Experts of a small language model: 128 SwiGLU neurons an expert, a softmax router.
Below are experts of layer 4 (counted from 0) of a mixture-of-experts language model. Rows are named router (the router's row for the expert), gate (a neuron's input weights, with its number), up (a neuron's input weights, with its number) and show model dimensions 0-159. Each number is 500 + 25 x the weight over its row's rms, rounded and kept within 0 to 999. Numbers have three digits each.
After each expert's rows: "comes after" lists some tokens at least twice as common just before its tokens as in all text. This comes from a sample of Wikipedia text that the model never trained on. Tokens count by the router's weight.

# expert 23
router:541533524475514500495489488495560495473495511513518487560548511499535532501539487523471508503529474537446468504475499495494485483504510501529474486487492563479466481527478471531516487504504449533486451469462528527455507526493534513519499460500521509506493499533511507504519523527502439506512461514521524530521511465471494491475483510476479516539527548502462497488492481531482471509527512495526485515476499469499475454484533489532503524494510537461454528508543499512518482489498480
gate0:529470540523510490511454522505511492536513488474533537490553488477489467498552446496505486508464484477452476482493533504515503516546514521454525495484500476498498531501519475480493522512467493517437505509522472491464460453473574493489503517527475480479505507484489503532501525513502487477516500471499545447527527494510490516555497526510500515557518472527478557514484488492510466504504501470543498503493472472496505501498515490512520482509517481539542522513521496484479487511536542
up0:468551441475516498490478498480473520498477520511461502486470489525500531505469541534496483489509507532503480516492486505465486522472487526541500506508503511472493511532499498540478501511569517505537486536497505482524511512489465461506505479522469529511486481494514493496504452482507479516462519538494516553486519500479496476493489482466496472459470525474472483470513497510525558473498487478512486489489498562492521524465463535478518544542486487481440448518490447528544518500480503
gate1:485528536473533516487530489488497499483543501494484492480491511486478480547507522514507522490477508503499494491474503493535489513478460470507533536465491501545528517542509486503528512538546525544516464477472465519535482527506517441486485499451493504466521517466501490445550462513499492537508499485466458506496499523495504488415504484486476512480498483489505492472501504512507508551507496500496480499458492487475553445475468506510501490537457471528540504481510534511530497460472493
up1:433443464529474530503519490479521530520517519525526487519471494533488538480480508448507514506482527496505493461504499486484534497504459522501503536492535525536509521499449492489482464519505508518507486524471504467486498528507481491484538456546526503528536491496488473507511485538533470465522500517487536496495494529469522505530485526510480505495470512497447493521529486491458496509455445474540471506516496524514535463496530508516501526474519490549431514498491497455498527518512530
gate2:513516556488554496477507435460473487527502491504526481446470505524550506477492506513478478489488500517492522502473488513487504514551508481483522457519526464475540515478487499473484469496499471517486486468498498513463511519509466497477502492492457501486531516526505497517545488549486499468532557520512523482459525520481463463513454489472524524489493461560463520488506505466519522503499524512525506494530512509485537528474485482480521496505504521482506471506534498498524550564512533
up2:516509492498501512517465526468511528508515487519486499533514495523522512547471546474476489490459506512489485508455511523519510506535458495484498497519525494519502513521519503508552469482499510539536505498461472504510508474519474477489495487421486501497538481523497506458512460471479481499493521428480490497538493530530521434468430506483490447508520515471475493494502494507542510458469519505474530527495466484504517475512516521514488446489538526494519510509479499507530506458485548
comes after: "\n", ".", "==", " ==", " =", "==="

# expert 21
router:511505504519516485497477480546444531489519504498514479484495527503470534480482503465489485495455493484455492508504485497561502538521489530495477479519485521518496507523458493493486512536482508466502507515502529527462522528493518490517512502537464544511554506521487495461521475469518487465484508461516487513518510479468468545494486530472475479491509488513460463470541495512463464461453501497514509447460508477490522509472483486533501482511508509475470556517461525520480431491471463
gate0:501492479481521464470506505534461462471516459533482521479523522457484490524514503510482519517482504479539465484509507480465551464534491486488513505520473506500492514492467487504488523527564512511463515520499500486458480441500485571501518514477483484480506505466481474495495510495503514506491569488548547471507516470515488510493494513504461564504513518541555534488509476501449546481490511461536476505511466519505478485479499505488493461515508546480524518499520458504478505488512501
up0:471539475517491542486498536481503475483524539541521512468532516501513485524491523465483535532460516512522452508473500433485512471496488484467489512526479491488482475468455488461492493479516499484514491510487513546507481508502450525488513519490488492467493499521498521505508500487534519525493513465500533471522526449575468563501444496479503551522522502507549476486507503502488537527470536498509448505502528533493497497479469505530492503495516525487443517482497492536503513496478485
gate1:507534475527535533493453486494484498504447508530503443487499502515487489495484529481506474477492485499494519477451481476513482490492500527472562513473474497504506547479477494534492527531538544516493515498477477536536482485531495508475474505450490486456492519501499445504495473543512514488526570481498508455515474496475467559511522531487508502519495492491511486516516520486484498504471519509518439467477509545498510492536487491508480464509473528517454501506487511482551514548527467
up1:519468498485525535497440510515487493497502554517472513528469533507455508528491505519506506497499481510492491500474465510485473483514512513512551515461481507506507539496505477501487528554511500486503490515417443506506511500537460535498466511500454499474464490481493501503527486495525471480546493508490554482467503511533490528508529536515493525511455475473538471507494513511476502464489480473480490437488484536507478474471526470504490454536483521544478494492489475491560516502514490
gate2:512456474525468501521510487546450539541516490502552575495488497488490493506504501515462461461472529520497461477456482496491498478480513489463474465507496494504462500504525499486509502514518489487511457443499485493483500497489533480493515476526500541496449535505472525487518461479498552478571475489506463490506512519493524495500522517528472509492517510522466492486528521518542524519479501501527503528500475521512511504440479505526494488483450466475488508470536494480541506511487454
up2:517560494498539492532557515521462543535510487462496456510477512498509479517492488527503493486550487521530529485510496508501446524502504487521552537491462517513492484459487520491482490542495510481530496501456476496519446539466517524504528489488493491478525485522520461516492501517486493513490495523503536492503509501542475522501534483528493442487503521519513510483555472511458435555487502501486459483503528483489462500487475487442511484469498516482497514492515486534514513464517462
comes after: "\n", " ", ")", " 0", " 1", " Win"

# expert 2
router:506529523491520495525511504506551542468489450478529548509523543519528492469478502509510484498488511517470507506516492473459462507488504541494507464505489519446486475499490491513465522519498542528471508524509525485487490514469506492507494508497443547501515468481507534478485515546517484546543457526472539530494515499509449506488498515478498513460460515469468452500480514517533502505458479491477434533519497535485518475545501485521539520487479511475511497502461513488519538534508479
gate0:522462450498487532505520468505451495527500513493540529544500483520486521488449492501536498504509522487520518480489513461523508498540544457537542526507522490516483528481524515509488473529493441484527492480530487491495510490495524561495491511469516479470485473510514512476475478496506462550516504498486501506578500512436500478526470536475518506504470501531499495555496499530512477507462492507511486516469547473487511511528466509492542497475501470504476520512520521494512495525442536
up0:504539464487481519496466515529494521537544485504493508509526544496533471509507505528500532457466539499456516503507495508529511526498523508554437490480502520455456531497502473477463544481549476520500510532505505506499484491465496479476531467520485521495456530491459466522511512532534518498463521513514489484512467483533513484540484478469505499487528501477489469491514507496511487468488511498531490496477496483531510490491497459530509535514492530576472446466524523471486496455475487
gate1:491516483550509492573489529483521429487488497484528500482497497524490475531518539463468447479501492553520508522438459513499532466530515501497469515491477507492488560514535543551511489533497494501467516491503506488518456486501520515465482491492465486479515491456479472490493480466472477499567471498504487540524526486519487536488504484482476509502513506475477487499537528529529485491483494491472486485486481485473508506513474494508507438545499496519507489503526490441492517505494503
up1:512515494518489497507490534517510468501491521469506523533495505542493519520496488479498522506502457498530486476488537481530480444484493478526502471510495476542478512483534440551476514469494516472485523507483484532538484491550531551464524467444478498496456496481467495538469486485455479504509490529476465518476511510493488488493477514533516476522491469475505479486517473542491501462495513503491525535502486478527481515514459494530519498531494443476448502477482503441503490556470470
gate2:527488516500487486494490458483483508480521475465523496528480514541485481461521467458523564518460483505485518519484499440483465569467544502498524507490486488468508494544524530523487482488513530476510498491516481541516451500510491480504453474462517475555550478472507519489462522516499479480495536513502504500508494522503511506524518510495518518514482470488501493556474494469503479528504491493462522482485553471496518507503494543512552521519516454477460501504480491499499486445534481
up2:533545485467512472516513494487497462475501472511509512474470526493486521421527473522491492520498552522476496507506499446476480521532546495468547464504499543524495530513531501475503534478536479456501484526487431476518492482500515514489494525525484501477473462466505510552518523506465520505481505472494496515498535480503492470506534516487521460465512475515512483507465518499493516456521495493485499482517499445523504503501483484506521499538502522453462471456493553488531482466500518
comes after: "\n", "-", " by", " Binomial", " :", " directed"

# expert 30
router:545491491499469487516482477466530450539504514486515513463507477493500504571479498470490508501516510481533523530487508522519519456494527473501494477465497479485514461457556507494465469521504480508470487470437484473499481560519486519507548531478485531472529540490497492473477536525450506529525476503498501465508527479501515467491503498500531511439507468499512504535524495511494490511524507490514465463471543499496521504498481475497507495525502523561438515493525539507493521491494516
gate0:532516510473506534472484498537483518521515483534520524505504456522507493490495466519501475520449514478519468497484493462485471506542545456520512463472477503474491530455513543529541464518497500482520538502466476543519493473493532492529460452533559468518532511521475454485493499472497531508522506506503495500557525475486486506487488533492499492489499469519492496489509491479522506513493547496439523525470507516498517515515552467497503522452488498491518536466547479491511497532489536
up0:455484523531479517525503496490480515504501516535517498504523484528524500454469519516479523549483489462527535508565481475504491491477509511502516521496492513513490480484511517496501516507511489510493448473472529527508524514486561548497528473501470517514529504497463521460492551523509486501486518475511487500475525511557486463518463493571487555466513462503499502495503484500512535497514483516479498486535539528480489521491458521499513553532512479459491522519558513440528501477475486
gate1:459510518534476489512504504535470494467467513473466443498487447478502497544455505471492476462494494512530496500507494496460466472496486526488458484534495506498480473463494500566510534514497506461486487527514482503512473513488509526482524505467520511554468480531497520513500493519482493547513509493476472483497579470495529528509485460498520541482510486516433466501522455495467487509474465532470487504478509482495526525498538480477498545539516499513511499501496531495500516517490548
up1:507529529483521456529494504492495445469527537503470522507477506507457492501482447500527501518475528523509499503498491445501523496518541559497477539513532467504475526482472519513519471481498464552518504533508501477524513456501530501498511512541520510469489511502536495521473580519487508523463485449504495531480504483519489474495450500521501507489491526531526531496446484472507482540472535475479505458485504500504418508527491516480513480505480506473478495525500521496511479490520486
gate2:519463477539512466504516514466449513511510463487506560533504495457508510487473511552528521511490533496473524491519486504472480483521510541550492470470484541527545477521503514477502512474531525508484525476473546523487462492541508506496505494507478480490492502455499527499479543535530457501488498531514499457537458526515501495538547483485499515493507498537501516555462485513489497483532508536466523465475521485512459460501490466487535481483476509508446502499513525521519522497523496
up2:475416454499524497512505509504518467486493514496504442494522540516467521504484508504500521523522493446519468488501526491525545520472516506521531519502489446478525503519490504516467505528478430558508454467497463469493499476500466483471472493493490502524516504504445529508522491499480550495500472491537508499553508525487472514479506444512481483487466517452490450483475471481524521505498478500492500543529498497479526518484489499540512504503514474505480497502541485528506472481525508
comes after: " a", " the", " and", " to", " was", " an"

# expert 34
router:520502511482526479507470549522472553491494520485443491496524523500542527483565504517517490501513508549465485493510459503471532542526430505466512486483485477480521498536517491480511537516487490495459515516490525526514514488505543525506498499534491528520505485499478514535564502490551535456523488518519492487488448454460465513487496517528488483498496535531480526494481467522475468498470477515503537510491490533485464511557507510494479507501489541472542518485499496515494525496510489
gate0:481511485532494483505532512515477478554516472489508519505527502549492502471468541539501535466532482505501436525498470536577506495501476486498461481500518495537486473514497492464510513450507474528540477515467503514530500508523557518460468520519465523522493532459517504517491506494548504512479487458499510486494511508506486498528504503512535525504514527504497504487483563480527503501527507466504476535439470481536550475505478505471478512502479471490523484541504505501537510470477514
up0:487480491443482489522501516475501498510507500477489518513489507454446472463514542481472466480515546495485488505512504495511496521537499514514483503504497519507469428480508465501478475457500511546446508471496494529499441498511505500503479551456469491508450520529488473529489500514528489508472509481472436528499472466516498480522479541492548475481465525522513503480504483525494491504501511538529460508484495457504474504523449463471500523529461525491508512519452469527492523505505520
gate1:461501502506479509499475511554504455491489513466575468491504496498500517523509492517493483426522487491518487467538486531429497513448479516509512508534507455496520533494529536504497496492507524525471487509499476500488482543493489495473489478479510527502494510531518498498496455478507501491504488542512561531478542534458480515481524523459540485484491500520496470555495510538478504462463478481472486499485491468489470524443490506498520488507486446504495517465483501481507542493517520
up1:549494534497505529532494478467543447483518492521502494504515489482532449556449477472505489488496479495504514458468496474496491510467503514497491532505489513512468531478474462527469485515473490517503499490496457514478536532492489504531509527499485499526508545494478534520532480525495545492493499516506547496509493510477544513499495514526492483519486511443540499523484493481492443486497487505512545543461471476504505478486455505503542460495495485563489493493457513504468470546475447
gate2:466476502532502459505471507504548517548490521516529492514496524496508505510498503536470516529475471511450524516519546499497511506469531538554536523483522481468512561483483522503536520500497501507528518506524492511498477443496498515516479519539471496542457503488446505531534520473516557492453513536508543500514491499495503487530489517492527495508478488492506489492485505485494497481490488507492485533493473553478541451510485447480500494493452497480523536466515479494544529513489442
up2:483458550516474546503499507490515489507507539500524529510500502512494519540468483499482443503471515509489500513481530434466483521500450484528473498478469514487499513485459497500527516516550482536461496481547519518506494476493520512503486527519509523507457489492478526529535493482516534509510493509529522498520492525508526518546470473467456459526507501450506479505470541546513532483492488477526485493507535509485542496492465457495465518535502508484495510506479452507567482513459536
comes after: " |", "|", " United", " ·", "R", "D"

# expert 27
router:505508522471494492502464477535524483507473457504500502533526547477474507429493483506519498483526464484495516505461473487549509506526478496472498500527485539471474501512520487526473520457486474532470470530491536485492534534496501474501518509527482492489525544519482514509533498498502479482473531472544519520518438478487503467495459522508469501513502506533440487476472440516476509561489494493544455500497458476485497493482511508452485520477504519476524507503488521521538540491510473
gate0:508505470502503514522517525494496510530513494481516548485493519492470458518432503460457504512508485479518466514489505520541466523491463430481530483478505457509542481486502533519435454537495511480486526507501488452535501488505474471527505490510529486494528544508512487547511515502478545484483512511502508481523505506503511547543506502506484459534536508486481528489472472477479497468477492511480505503505512547489495495483499451484494461479542529505477529516560486529496546526500508
up0:507490511504524553523494506489554510500542492546495514522513566499443474520437490506465492473496494488493459533529454532499461557515466467526495510500462489472528469455508517504486486551518479504483499493496533482517510532489464465517530509473490505548481502504464475466490510527467490500425496494449507521468525504476486532521509512495523497499491517494522527457474532513517492490486505484489537483480467520525496478510487525524517528502518514513497534528506486527510504512476511
gate1:500527533489535476465474501445494490445487529482520510530459499526474525495506517510454459503501469539506494490480514531490483497508534492517478483480518507487480481497507508511489505529488516495514494481493517472522530488471538530467485492510472462486494487495506488529468514499426504490493517490470470501502483474513527461541485484511535515521487550491515491559497515477513516481490518496514482534508472578533497481475488573513490499517509514501471487482431512506495565533472469
up1:529462469495460526482565492521510519533498530514506474512554473439483473509469476476520513509485533480485518517511496490490518507499502502534502486504483461505491478466483503442513500539527492486478486486534538478497486535513507455538504485518512498500515481502535494513511512490526502533521494555534544479485488508483496511508478554520494461505518503465480479480511509499486510473527474495488494475467534471480539511548497456448514504471544517480551487489538478550497468456513506
gate2:470508498469488468476483482523500560521513499568467485466450547477481487489497457503511543481469494485497534537479502517485495495513498515495487501494525498537518530486523464527503521499487530487519490549443492505488454505506511495497468525565508509557515507531479509496528492490487504475501490523514478545529526508537477536483501535521477515479533530498479485543524457470502465469494504529458494517507515524474481501517492498502493429533443492500493479507517478512511520484504469
up2:496539521435472491538495514448505518457516523537476494457476507490485550503516532553487513486503507525531496481504481486449500497542476460465503500529537537497474507496507522506528466503531470457476453496534471488483492499490504493529514492509485504540512520473540515482436459525512509527519500513483511507505518517495496469527548549514500507459506521495455487479484467484473535533485511522482499530502506540497536477480469499460483468518489503496475520467494487484546470498511485
comes after: " |", "\n", ")", ".", " information", " ="

# expert 37
router:486543528475522518501469512507489466451482485511494484537539525516480469500479477484488479508491496485491469525500456476487492485487502501494470505507454529491504473529481468498526503467489494496520486509505488472428543495474523466504519467484477518516532470509571502483450501537474456470462482512497545511533508471456486500498488505450463543491512483499460464475487510497475515488465497483507504498514519493442516519558545485467500509467514485486505532499496504489542487483452480
gate0:550471475476512514444495533422464448526477505468479513529484501518469525523484461508501491513493485472517476482446510505480478456481528519551502534488508480520522483479489532458497476452485493497510499523516431487474539500472478487516472563489449513490521501498488523502505544481507480528504511461489505535511516513500495514545453466518493495515543496505494491507496486482518474502520507459507521467497518508511492513442476512479472509494516465503520527496498501472465513512495491
up0:534494513513485523485500538483494483507492525496532488534508488509472502475482455517517477517500468494480498487454544476488498503498559530518537486493513518482507442481508519457500488438466472498534477506536473456477503482498516476561504496484504505490534517472485568492507532462502502491532524503477560552508488525510522524532504492508512460506492528482499552491509482493476465493518468492472503519479512470493470502470492530537501466481516458448472525522475475469496498525532512
gate1:543495526485505488480549475510493500452462481495448529419478558491490487477472532471499508488492493518466535518494485476458466524529485532502469498494467488492510485488538535500483498485461544502544481496514446485491514476499473525530484479504497507484478492527528470479486474526505501517528488485515511505559512493474471522469505513476483513467515464519462492522514486496508478512499455504506541497508547473518498486544501495493468468475522504514509522543466516494460562506491491
up1:527491567458505512502504497552527461506477486540453481496503472505478522486477509473496491517543503458492483493463511502517498467512477446500527474466444510504475523484513485495456521463485519503533494491503505537532489539493460479476498441505476541523520479495523537538487499555509475488497496455451485482524470512519460480524501505479499463480515479507521501464512471493467511515509513525498438460475522491512505520512500489475491470494513470470528529523522535495512507492535488
gate2:477542517516520544503486545482492474470516462506488491519458499504496465489532521501513465499492512471487519469499471511489483476565491505495508479492539480482538489515488512540480495513497489511431524492514512473512499451532500485502533461516494544529502488500536499518475566548497513474549503474490501516520483506518518466460511483562501472484465530473486482525471486497530491528513515513490495524505518529508548518490510510507443493480519460535544474493517451472471503479468507
up2:524473473477511461555494494530473486437492510530491518522489466533495537448472450517468464505536487546505518549501461506518514540519473467497493489487490480523490509510510482500541452511464501521484492536489496558475493471537509535508550496464518524470529498554481500533538468534505479519530491484494470517497484492481506487507539497503535535494538494498494499528496469528521459511477473461489506487506512509479496502535518500503489483531500501520519470443524491489467508510506519
comes after: " of", " in", " to", " for", " at", " on"

# expert 17
router:544541511502539516498502510507511492496509469462499497512462502491558481513468480501527486503539445478487537496457534467514486527515528532477491533502517513509484484483564487501449531491493515494470531540486469505533495469517509470503505518476494483502543529519486541490562488543463524528480488483534526467493527509469540508544506530501477528500496478545447470502539463507498504527482462478520502502461501465498514491509503513480504507496499534469566487501506516498503528510499486
gate0:496483509525512486494492505503508503527494476484542508503492476518471471465552439528457528490496522526495496520443500509483513562502518557480511439523494512544506440479469486542521529486537512493521459487488523517508518522510499503515502512503494520537493479516479540468504512507503510454493519481478431494531500516490477479470510498479459508527442514498496526488520497477518494497496520470504495512510529512517507492477532549484559503444457471510483499483488514537494518510462511
up0:534540483478471484536453518514515499518499480515504468481516491460538495492493504495528481481456482526485474450473489510507526511492522462485490478443489472489505477535500560476533490443516499434502472522485487506529517513486520531492495512499497514545456477512510496478546481525514487492483506528485530487511501505500528461450471535487521468487497529474496500506489455497538503482556470489563519491508487538464510531534518501510503522471517473495445526518508480502486515520514467
gate1:479479501464488490472479510516527510544444491511502486490479460456461451484518495508474494496506456491540459502548521516457517507525533562507484501474493496518477515529490490543480531520506490502495524492485468516478521467503458542513519512492489461494476487554510512521487503513557507547507510487513465487489540494508478526516492520532514484495443479508512496515517470522464476475512524518492488518463510485522487529515499525518516552512509485461482434523460511500506473531492455
up1:491473458477487506489532549485503497527460481527498498488428535489481529525498492426512483522495454508535460539493503481485498456515506490480456462504511461522453515517529455528503518487509485460501492533472497501529527488501494539510518482472501481471495499487533462504521492510525522542503505530486496486532488500469518512483485535516493486486478480520547454516468482516503462488506508538492484471513539481487498490460522472495543508493555482526496503470483470537515454521478506
gate2:477469490506510506474496458519502488493540478527516525494544496487471527510528509506513473530571514463502499485457515459487500524483538524504489512539457490489487551496505539504484556500514496530486483501487489484543491485533451451507530521522493491520479470542507493540497463515456529548504473494499464491505471513496477504488487504490524553527500525495501563542535434492537523487489533502474492478495543510465507521498509503526493521520476490529491510484518518479463495507504473
up2:509499503484479514512510461553466523543490459466524469499506508448529521503512500495505471508448501490522486500529515535477491510468480475491491515467482504504541489505453458513474476512479458500479479524491532498482493539455463528503482504482477563508468484457491500505521509506514476465502502501513560473541498471505500462479502501463473491503511504466534458480486551530511482459529461525490482483510475505482525508510516480481485514482529488520510543514490514540565510506535460
comes after: "\n", "-", " Preceded", " Succeeded", " •", " Date"

# expert 18
router:441496483518496541498484524517537484470475531505515469517524481536534503516475538528452509513516499534515448506506472469518502521521456492497450481519522489503471493477484471499514483512465485467489505477513521505487509493504487504493528471495544498509487519530519465537491495447454481504492536518479502466486500531481458477529500534434497513556510508533518526493495536521486557485462491554527468473507502476520466530504477482505517465506480551527463493489484479491498525484492522
gate0:475507488504488495485502487488463491469498462493525501527452480483479521495559475526490472515528515494516520503488557498496472514486491509529527456468508491536488519500518509543545519521487449505457492521503473495490485446483462498493489524515536499498532546495495516460521505471528446523500480452499439480498524497532486525478514497550486453501501518482497506535499458482525462555501472486513487463488496468491478491526505541501517492485516509487469514549531491465503497525450477
up0:466480500524468509488507549485507501478500498486488503465492517515516513509483457514555509534544484514522527486492488495524508472495504504489495502511463485465485516463516494518486489542486445468503485474468516448509520451547470494468515512441482513516475457517492484451550501497462537513490529501509500535458507484493541480481490501537483497515508508491486466490495495514525552479527503495487501500478511405489515472530436469503496500507512548519474492515483495455482492475498496
gate1:540508491478487489548501537515468551533511487525496522455521489497525481487492517509520518498539520492567503546487491526506512554476474466491442467496503488481494502516536485468502471521508538458450530491497489555444465503490487525512501461489521474513521495492516494459481460524490462476478519539540507470485507474501508518541517485493525499479490491498489498503511502456501532509541485508452508480512507462462484528516468471499492488475507468448481501531494498500505531505462525
up1:469512498539502507494500530488513528494496456511457462513492557492501475501519522496559558502543511465505493485501492490550507540516505522473515521507469466506506481506468456536478464508492531493445490505514466480508419519530490468488506482530449514467498521467486513513443500502476481467501467504527538479512490461484486557479488473487505461487497485476478497493494499508473520526527496507455522534505525483532483539496497492497444475493493486507491530495528503487516491523494530
gate2:477463525515538540502493545494489469511534471504529509506470517488486511543476494517528527482495476491502459479521540457459540511492549527508521504505506493471485511476504538470484468452478555474486536526505522538456530495534516493472507515509507461504520531512525540471538480506499522495507462511470462430485463525505495481500513532521484508509477496498475498495531516513468467500469504501483511513537537484491503552512507477548507495480516490493506514523500555541518500522526534
up2:487468514509506498496474464548522488489525558483519455464477486475463537508470485489464540474494494474484477517509522528426494532532524458513521478512507533468458510465509506518490500477495471475488540487494519447516505487498482532552489485476482505536476494500545522498492484554498484461507474544461517505513491490466477532491487548471508484481518490468486512542512492517461481514457501489489483467540527502510492497479522498505471489476520509483520474494454502466490489502538527
comes after: " was", " to", " he", " He", " and", " also"

# expert 35
router:465484497486511504507476476447490470420473524473468513509506480509503495500455521505505527480486518509542482512520509469510510482466534486496503480506485524542483498531457492488489545494535489509473547529451544527506498520482486512495523482513527471497520502533512460471452505512501486504523528493508475523497500500475442531465469496527518524478512529531518454515467536505472514520506517467520509489497519477474461480522571503476555543518532510514500527497521508504499482460494466
gate0:523500555553502540501547457499457514463516512499488501504473493472514463506520506549500494511494503500522483469494527531548504506460540520501515484522542519476520509513506502500490505513524467511478517555511509493515516571530503503497516457494520483466491486492490512484488506533533525475500499471514505536523501460490462534515480473503552567514503485527485513475535496491489547511481503517506537501526520465466524476522508528504539446511487528511450504450479481502503487516497466
up0:476534494467471471531484507511485487480490519490519540483534498487488485502465489504510484568472438490506491458469450469496481509564524493522510496478500470516449540490481465502527506506531542547509513454475533503485474491465490508515531494506512496538544517490498473500495489513506435468456489475468508468533472510467535494458481510507512473484497464486510511474499517492484474531465540527511473516473482555549500462488481481524503498522497476495498484479511526506489479505489510
gate1:515521496496520475491488462496520481487493477537483491545485509502478527521487466511507517509497491447546467500480510490478515578514491465518529533515494473501524520440465516496521477519490500549461476488481436512502492513522481507541477512484471525469532488515519508497489483542481519498511506549458526514491483516531516496507503514460515501545526470498496527543499543469485500461549540477524504541548481510537503498481498529518517483521468477505456465505510529479485513476519528
up1:498490476534539556538529488511511473513470460503471526515507522499473532513483526477476525547510468491553481486506513505490514499488500474474483492499491484546501495473492493487504426470496524493487503473482549521523504509502532496516481494540510539505498531511506474517508475500528521493541499513479480501450484500492490500492503581503534474487476550505492481526495538444511492468522493491482502475505520517529504506487514443519534538515517521525505484484570539453492453502500500
gate2:505501493515487512528503450522496485535504491479527558478488445503484526463496494530508477484503489498510555453542480518529484519471512496521474441482519478523510507468471515452522506473483442496467453509490503493482479531498522477495533513486505456516499465502467473470521476491507482536464456499530458480502505488475505473506457494472472510529511447473534525537511521481498478531499535503503509515504519492495536529473526465508469495520455461477502502454496498515488524508455493
up2:458488506506477463503451484488482495496468506499517521498473511504545518515480504495513485528539508536515520526512489517528485485487461508474481481495521488507510485509533550473490594502494468445498522512504510489502518504492509513495524491521522526444516479504517481495483478512474472496495472489479541470513511460486515482493517482503501520505477485496508503492517483524461468468534493514538458419476514518523511556472458478435510503499538543470499491495527511540473495494511556
comes after: " the", ".", " The", " that", " where", "The"

# expert 32
router:519554532494503484495448446521506543463475490509485528486519455548473501494469510464511529499512479459486481495486516458473465525514486511520524518519533514458516483452507492558507477489501467495498460519520532494461511507463487504498506485476500500502528478482510522489480496493495474508522549505548474533504500546485440495491454510511485538540500505499527530499495521499475497490477526506507512538502536480449493450467529485497523528523555535466482493512512515476500497495491465
gate0:487477452478481487505489508486495442496490487489530504556513462538501465508478515511509504522479491496499461486494523478431506535490538495503541501524520521466521519477481491482471475520546474483482425526505488475515479485494472492503474517497500522542506514490488541456494497513512483477487523513434554476462491505490501496472503492536516502517483479461470505509522495504503538520489471454497504513544500500517488543536526537487490501500533527500468509451528484506449506542536491
up0:473543483506564527523525524472510502480517472515488497455526525507511497508547471503451497516500493550509522489502476499526528485486455519480489513486522474495534493497473470527550477490474475511479542461490505470491516504492497530518495504500502511506469514440490532461476494461462477492483472503495469498486525496509473518525493496479475515457452562494489548494475516498494497526539485510517527520483522520494500506559467476498511487473440470534489475479472498514519447529467488
gate1:551518517463511508451529498531488551472472519511493492506455473527463453473514458496500459546499484489521485509520491454465463496469466499527520510490448495519525510481488507486518508520468476484487533492512524497485487464520451537473508512487515488511493522503554485466494496496540534484517469497521504499477517510532509478467489540487494519510490523478513541513576500515502502508550526448501503486488518498480511456503512512485530448489492529513499463494534508545524493492462512
up1:521528523550487507531495507463480472499484453506531484555520515539502485512486547524509528509498476540478497540455511517505504497503509506509493507504563510492511495523502524493471498496515508502449487483494472494514524492470528468482478477540523511504504520502486507476499501490496475511507476474536534453470532553537559489485512502484529465510536469507460508503482489554462510491502502482532542504529471548451502488519532578473458476501508482512532475477526475500514510495503507
gate2:546480513518458492515451501522511486440494439468502514539495497529503472502501520464516487514509463461517467532498494505491502477548530534470502487486511469504505478507525520500499513516456474514541514536480428519538481512530506525531496495541533498540507471545482495535494521510469487477524459459499513490482526496477485496546507507510476516539513504497490528497486442493475519497498478492507511520461466454495476439478478507515491488517503465511484467491520480464509510533532502
up2:551495465502505543518513528505515465509498506529474504460492488492457510523543482515519539480525431511525465486475517492461524540509473475546524493471487481516490470518482497523495508510513551510496479477531484522452541538505488487506513464526488527497542525485474513479506477480495500509521502515490533527548476506507479474489505450524517511473486539496506533523544527553501485486492527506523522525458495532543500453527463502501487476544501532508529515527502479526538522491481517
comes after: " in", "|", " In", "In", " (19", " (18"

# expert 24
router:503539501507511532512485512461508455524529480513492538528481501505496498527477551483495490501521497516493491526510544512516530458479527523529476523456458478509498468510499474528507522528482507475492517500535509497500499505486492487505533503527501550516538493520540489455475538484475519520529469514487567518503527518474521488482531512484513521537526495531474476512516510553483543538468475525543511494520513501495572489543557504509507493504524495476544561530484523507516524515476518
gate0:518468465546514498476495546516476520525518484466493447482470528437501492507466507505492496494464487531513511496484507487522500455544488527506477536497498509461509503533474518479542520501501469488486487495497496476493520511527518512480502467527461506506503495518540507481494457501504543499528480542551503501510530539532478514517520451541499486488548507491513507495511507474492520530458456470544487499473542524488490477470526505502495526538523498414519454538497497517495505474529503
up0:494514490463449490513489507521493524458491555499502516510519478548540514530502488498513471546482506523512494483479473519485516546453519513552530490489511451511538497513484502495508473483531497489466509456515521549516452494503439516450520512489507522471439511486495486455479463480511468523493500497474451481473464505490499478474470527494525506498502514511510465440487448496442498527495493505485504488504542476474495483474501477484512516493504485483515513465511545458493501518506502
gate1:493499473526568513473502475494480485493509480540499485488485465484511528483514495520485482522503519498511496492507501481541472524489519483502517476493521478500468495529480550493521499479521488533478493490488469499489495509520511546526510532465491524517468530464492556483472485502468484517512479428524521469455527536501523528504543446512517493514516536449492506505478483496497484484514502501468516497432528484516540513522496466533458511490555526514484518440499471486509503545508558
up1:506508488505534513483473493485541481490513534528457490535501481480475502503498522526486491516427545527464491505508487525561470494518497531514534474490507512487530545530485519553545457500490496510497501496430505491502504470478507536532481488476530542524475502508510533557510495502462450514503501469500503523515537493481469511492487438541542479537483506493481512497504468481476441495474493500465507506448487506526525499515466493493476478486493510514484509480495498508488527529507545
gate2:531485484478466460513495489503473529537462511467489490496496514515479467543509522467467528474437498494459474519518472487502486515518503524548488509536498515511452502473494522524518526455479502478485497504486481513453480515545515505450498554502488514473495503494505522462492522459467499527499497498516496501503483495504559430444530440464482489484497526474464509547525499505548521520497497518498494504508493500498471501494480512479504503547492477537455522511492443514507496502480518
up2:540502516521451473505529502445471513472459472492507501453513510491496495536472535513487528478503515517485533503482514479499510527498532504477486495508533510467462517445489485535472490488479444491470501480451482499479504509509486518489500553496479500475508488509518489488444494518511501502516494508486474512461492489491491571471466483481497513457481478488534451479472528469536526532475489493493453503527501498503511528503463492457526520517477549467549477546513467473509464495506534
comes after: " is", " as", " with", " was", " and", " of"